Below are experts of layer 3 (counted from 0) of a mixture-of-experts language model. Rows are named router (the router's row for the expert), gate (a neuron's input weights, with its number), up (a neuron's input weights, with its number), down (a neuron's output weights, with its number) and show model dimensions 64-127. Each number is 128 + 24 x the weight over its row's rms, rounded and kept within 0 to 255. Numbers have three digits each.
After each expert's rows: "mostly gets" lists some tokens that are sent to it at least half of the time; "comes after" lists some tokens at least twice as common just before its tokens as in all text. This comes from a sample of Wikipedia text that the model never trained on. Tokens count by the router's weight.

# expert 4
router:111110118148143165156141136119110162127149141117095130120121167126132182157136133111156116116142130174155172071134156148126122117127133136161076090127101102146129102113099086172126104146130154
gate0:105103107130089152057064151141136131078086123116142131087153158146146130163116122133119191079105153105114116107096115074125109129155127174123159161149168092086133163133161132141134109137131101
up0:109122124149135126145116104137153119094117093132124131087073138123134118160109110127128123107089133118162169095122114136148108143101078137100127162083138121131129105171111111128123118157154146
down0:139093133082100113154088183118135139114115148137136130133123164102080110120109165159146157131148153134172107150171116133156150116086101146138127138111058140086166128130110151136152096165125131
gate1:146105176135107121123065118145178124170140122126142128121098104146125169119117172130114161127164145132125103115125126156149140159118120067134121148135128128168165178166118109094119157144141113
up1:112131092146128148119154146127122122111122172138140173143161102118095111128165139099131126131102112126107103158083160127117136113132134149139131109151117148135148079133135162141091152125127074
down1:120174118158129187145119073143154101132096143164123142122136122139150182154126108115100086148098146091094156101100146081109132123179162140136149134133179148120150113076121171120142130123100123
mostly gets: "12", "11", "14", "30", "15", "13"
comes after: " | ", " ", ".", "–", "| ", " ("

# expert 27
router:093096135177140186148134132116121131142146102111137123164154162146137142099121156132126110109118117104103107074105136152157140106123165133108128099120109149100147110134101114147117161108120108
gate22:110129146128105152133117096141125057147137124156109130127147156121150149117073117148128162079106104122125115119122104091113109152142147146131183175120127116134128163167194074078078142131157161
up22:127113068139141139126138174094143122125145053137095121135148111162141155137114118134135212092116125160159091139130161139146122118145103121117133124181134141114107086105114097099133128110165139
down22:110116192122121096127156159117095150103114135074103130130181075201107139119153136126106168134121152143125138140159138160118190130145128097130160101092120141133121117146112149104136132100129132
gate23:122129153140130169128137133094106104165102141124101163099108153107121106136142151163113120149115224132156147090117139064157124140103115115115107148109117116136144112112145130099094099138103111
up23:093139098136164145159146114138119077154150116079170141142104125153116107124083132138114113121103085108141136150157097132119157134127137153130168123182108105107119143176125146104112170099175145
down23:106161141118104130086146179103142096103099122099141150142151163129129154101098133129139158166111084100099104114132119105156108131133082136121136148135152113089121103140125084102155115126172116
mostly gets: "°W", " in)", "°E", " ft)", " x", ") "
comes after: " |", "1", "2", ";", "}", "8"

# expert 13
router:126148143184138183129109122128095154112147119091159115124127157156123138125106185117158113112117120121134157064107143111123147088140156136149114107089122098107113130154100087179109134127138101
gate0:144158145103062136105109092152102125154180133145103119117091120165133127144162099131070113130135171146164146167146113099138146139150153092135084115132145067165153112102128123104056147098113165
up0:106097127161182143144069182130127126139132121150128153111094124130147151138112130133170143130122099181098114119127116132096075145112098135133110159097114149129118129135112103119145106122148099
down0:104144138151145127145110123117103127122099118153142116130166113164107121129143123123168157124163106152125088144155098118108102135155152154128129081136113137130166101122108130165134159170135132
gate1:132098121066102130110133116113139089125142122145131124129115134107153101143116115131124158118136113095165157139109101142138112125163168117071107162134099093121139177110144114120132111127164151
up1:161103136109134130153053146145105128120100151147166168094072138156142160101102144212175176135107145161125141135142109142119141135118059121104087141160115105096135137145105090131136121078153080
down1:138122146110132135114159096124127057122148132141111157141103147149133132110183122117107110131134161109095050097084112139131167135087120144096146137102090140094067132095117115122122128129139120
mostly gets: "% | ", " / (", " | −", " | .", " | +", "% |"
comes after: " | ", "0", "3", "1", "4", "5"

# expert 2
router:182108102134111176116145107169142138140146137147141132101111157141105183131104116112135100116148153097111106068130132140103130103146124109104139142133166108151102134127145122184141097129097137
gate0:137144162110127125120105095155141066128113132138117131154144183121108100141148150071100154132119153135098136130153106095103134137143129146127093156146129115154137134101173144118110090149117168
up0:162138143123123132099098099169152118117126166126103120137168162154150096124139170108103152158115118142128173147128122097107120142124114139117105161108147082128173116086121154166087115158093167
down0:100085121144118026065157134125104127111085173131135100123131131100148128149119127106138142100140202134116108078121115152105164140125112128147136138151119113166117137141124113129141144089112111
gate1:089112140134151162135122116127134138161152123137129141103096091123151114112095171133119112120123122104109105087145151092102119156132141125152140133142142123120123146119172081103149146079139159
up1:121185164151134145118128148106108143109122135143119142127135156123178158184142122142194124164142116125147104141153157133098113127145137107099115137081111155146117128186133132162137147141138126
down1:154074134134128171109168122152166111122171154119147140131092170157118127061110142164128123157125126107083121162091126113132119089112163149078156142149188134162111151152146138138154122099104163
mostly gets: " May ", " August ", " March ", " June ", " September ", " November "
comes after: "\n", "| ", "-", "- ", " | ", "|"

# expert 3
router:113131166110148157099074118130107131153106081140116099115153152164153149109145137144127113113105125128125169142108158154102093125076153107143117150155141133153150130123176083141136123152114123
gate0:114165133125122175085137140142129122155157109150108127149145128124119123092140083159050119108075119109168133140098170139137126099135177140116106097141123132135161112079172137138118175135129146
up0:112174129095139163085106114171112116127126136130114124131132095113156088090135078146098096107095117076184117145081167150168143131137142155102097101114119126142149137092156126123118166124121135
down0:148099169133165058142117111135150163160140186135108168133190151117110109179116135140132125130103132147163116119158102123150109170103130121112119118134123098137135128148151069138122104101157144
gate1:096099132177092103111137175118068117195122098076118133107160124164152111131123144122117109137114103178123123133099097133111155135148133076161140090129145143114122127119092132101129135125114157
up1:170159113101144136120173134166170169124142149147149129145136124146103143186148104149152171132173122115142139124149125117107122134110151155146111127135122102118128104125208120115126141117114161
down1:110103128112110153114162139136154121117122154126095093071160102111121133095130143119103162128120107154126136092147154178156135130152156152139171110098124116083103096159104124165131133134120167
mostly gets: "\n\n", "\n", "| ", "- D", "- P", "- Ch"
comes after: "\n", " |", ".", ")", "==", " |  |"

# expert 21
router:157110143104123159105122121179152160137148108137170169121132157119166123100151118133165125146108134125115132114106152149106121134119169109128111154146111103135164124095113110134142090143137136
gate22:139143112127107142090173123090139140123103152140098133119113139116119142101144131130142113122150154109107143102162116102102086110094190176141164149121145150100138117146135107117130113128139100
up22:141151134148157125146126130123145150146132107122130135103148133117159085100117173111152130148118103147139116120132130151089121143099187122124176136127120157096093108197103126115132166133093120
down22:116127107110176107164112125107156118108131194130143130130131125112131089128122127154138103096154137134120098125118117155114113154106136090135106104125145154153137056138143121105129137091126126
gate23:144144149161112141095139090130063101108154126151083134108147165182111115113155107124141133159109124116118132127147152124142140128187149146118154125092172122154082111087100122098115123155112131
up23:107125138115144099085133130111089138060177109130125104119133104137138134096158076176094133124134091106105131141140107150120113074130156112107121128105128122129121122102110116124125150154135149
down23:135135127154108130131107136179160106115153167103134142128100131128124150110113077128082134077139106069123091119143110092093144135096141125121112124156129114113132091086148136105144115116129109
mostly gets: "amb", "aud", "1", "imb", "arg", "ét"
comes after: ", ", " in ", " ", " (", "| ", "1"

# expert 8
router:148136132156139187123162095127116151142131104129109115147105156123140132134149138133139119162098115118131157119121153117095112132114160093157124138088116192111143125139102107107120125130109135
gate0:135129147114140152130128116168104136172103113118116148101136116108119099115067133130170129127103144169096105105178133111120091120112120072133087150124125122118151104133120113100165129121176160
up0:132111138138131107128162085096136100150107137109077125122143178116157085114123132092173122156110133164100108126100131121118139155110158120134110119132160136110121103138116118109171112056133148
down0:198154131144148149087165100143149147159148077136135102107110116131123138123108118150118093149137175159100108133135124142131091146109180107141105144118080122142167123110121183107141122128128085
gate1:151112100122177128141115121139102127120121141091134146115124176115156133101123106113082134125103102136100140109141131103138086161083106140119130143180067110117159128151145092115100125118128081
up1:145094105102138152151144084086117139140152091116111149131099151101116118140143148081111134137147137126101089134158108126096135101150154127149150155157068113143125102133146122134123124123119139
down1:109102119084127145110131126137112110114121159128160159122142144139136120075147127133093138137123118143107131117165113120093122073134137128146115102109104103107082085095101151165110123148114097
mostly gets: " two", " other", " this", " one", " that the", " some"
comes after: ".", "\n\n", "s.", ", and", ").", " and"

# expert 10
router:101122181160120152123157144104124141108137060114130079154139144146110137137118132137125157125146112128125129097175161176129100115125157121151098114100135128120120160101100111179161132166115143
gate0:141097151095176122169141101137121099150139127116161097156133128110092131132092122129091147125142100141120116107090120129104156127140113129124136133093098166157121157106139172104148196131160149
up0:165121094141160126112123180152128128095111120151096106137132138104095136126089128157092138123123161159121111125147149131100146122141136135136144127094108117138164182102124141141143150133121120
down0:169116086163130135083110165175163175132125132116149169098110135139139138164166159131141160087138141138114172134147110123106136169111139158125132118143134132118104149124121088143100135122098128
gate1:104111145116146116109134145135122134145161095106139146099107144123116114126093107061132130096139110123092077114134102141126190104112145115140123144135111105123103146123112126132143142107129116
up1:126131127129154102145081103148164135151102115104113118110079157128094080109117169144128102141140142123135101139125083112092140136080137116144105110100148123123117112153101133149098153137110134
down1:119148145129112093134171142122150122122092115183111131073110080139118124111143123154123153175118130121151182129141100075144133162091066150094131146144141085150149099130104136123136118150115152
mostly gets: "000", "021", "014", "013", "019", "010"
comes after: "2", "1", "–", "8", ",", "7"

# expert 23
router:092127121178111203091156089120166119120143135108081104123125147168144170121120091114147159109161104118117114108119150116088078109095156146186121122144116128143146137146157076143144128138111123
gate0:149113140147151098145137148125123099115162105137140115177152198161137150154120191146094107134081111102108118120124141124134123163136177141113121127121157083115132116087130151121130149115105107
up0:149126102134133136108128143176142109122094141136130136082146137166126139124104131128185162088146114163150137069107185100108064121138110126143144091157112122117094162131106090066103145129163150
down0:137143111170138166133107185129145155131106128163147156143136147160102151132111167100148118130085120128128075140133133154178114160122131134090106160127142162111127146107062146053144139169100104
gate1:119091139158139113149137119154176147123096103148126105154108153161080120125087129132166123119156133127152139124122120137126127131151130105117171151139114145108140140096110115114125095126084129
up1:116100144149138117118106135111170151112085109138104113140130131150119130137109123144135159109181118167154156147089126107104117117147138091101141165146105123129156133071107122105112088105116083
down1:100108149141144107142121113114145152132120088113134066111146079106106133144094131095135160170120118144124135110151144144131114109093118115148149114126103145092146159113111161147119135122121104
mostly gets: " of B", " of T", " in B", " of C", " in S", " of L"
comes after: "\n", " |", ":", ",", "|", " by"

# expert 22
router:110111174117111162151112127141125120151126117147125110150142175129131123163115117160151135120151158096127157126059161151134147137119160152109100127084151151132130142134108133133117166157110149
gate0:137103138120131149140128120100118059117123139128135136123119157121122131113121140126147174141103168108154132137168172151162075127142073160116141136092096097135145152139176112128160107085171119
up0:121140096128126127098155144120179150133140155064158142109170111126165128125099092118126114116140094145137108138112118116110094098164170126191162100139130097115123115134156140126102156122111104
down0:128098164128163144137131117144129127104176111155118141176151120127119112105152140166162120153140129140143123089137128121085116146101159108129139100134099110137181155154121142110109137170160109
gate1:171147145142123128179159126155099134134105144132087118087169156138132124125123158109123103136121140130120142122159156103073140148103153119167134142145144187130129095145165128086167085149106159
up1:136131111103088143124115115083114144139160142154116186149152144091092137151104085135128161148092123133092128161161079093139091147162131163111169156137147107127130133102125160142120156139128156
down1:131110136104133089100140115130142154137145089140136130155110118093099164115092140144160123125134091176125139150116113148101126118105052120117138160162181107147108151120136110141168113097149094
mostly gets: "| ", "\n", " ", " (", "-", "\" ("
comes after: "\n", " |", ")", " |  |", "wood", " No."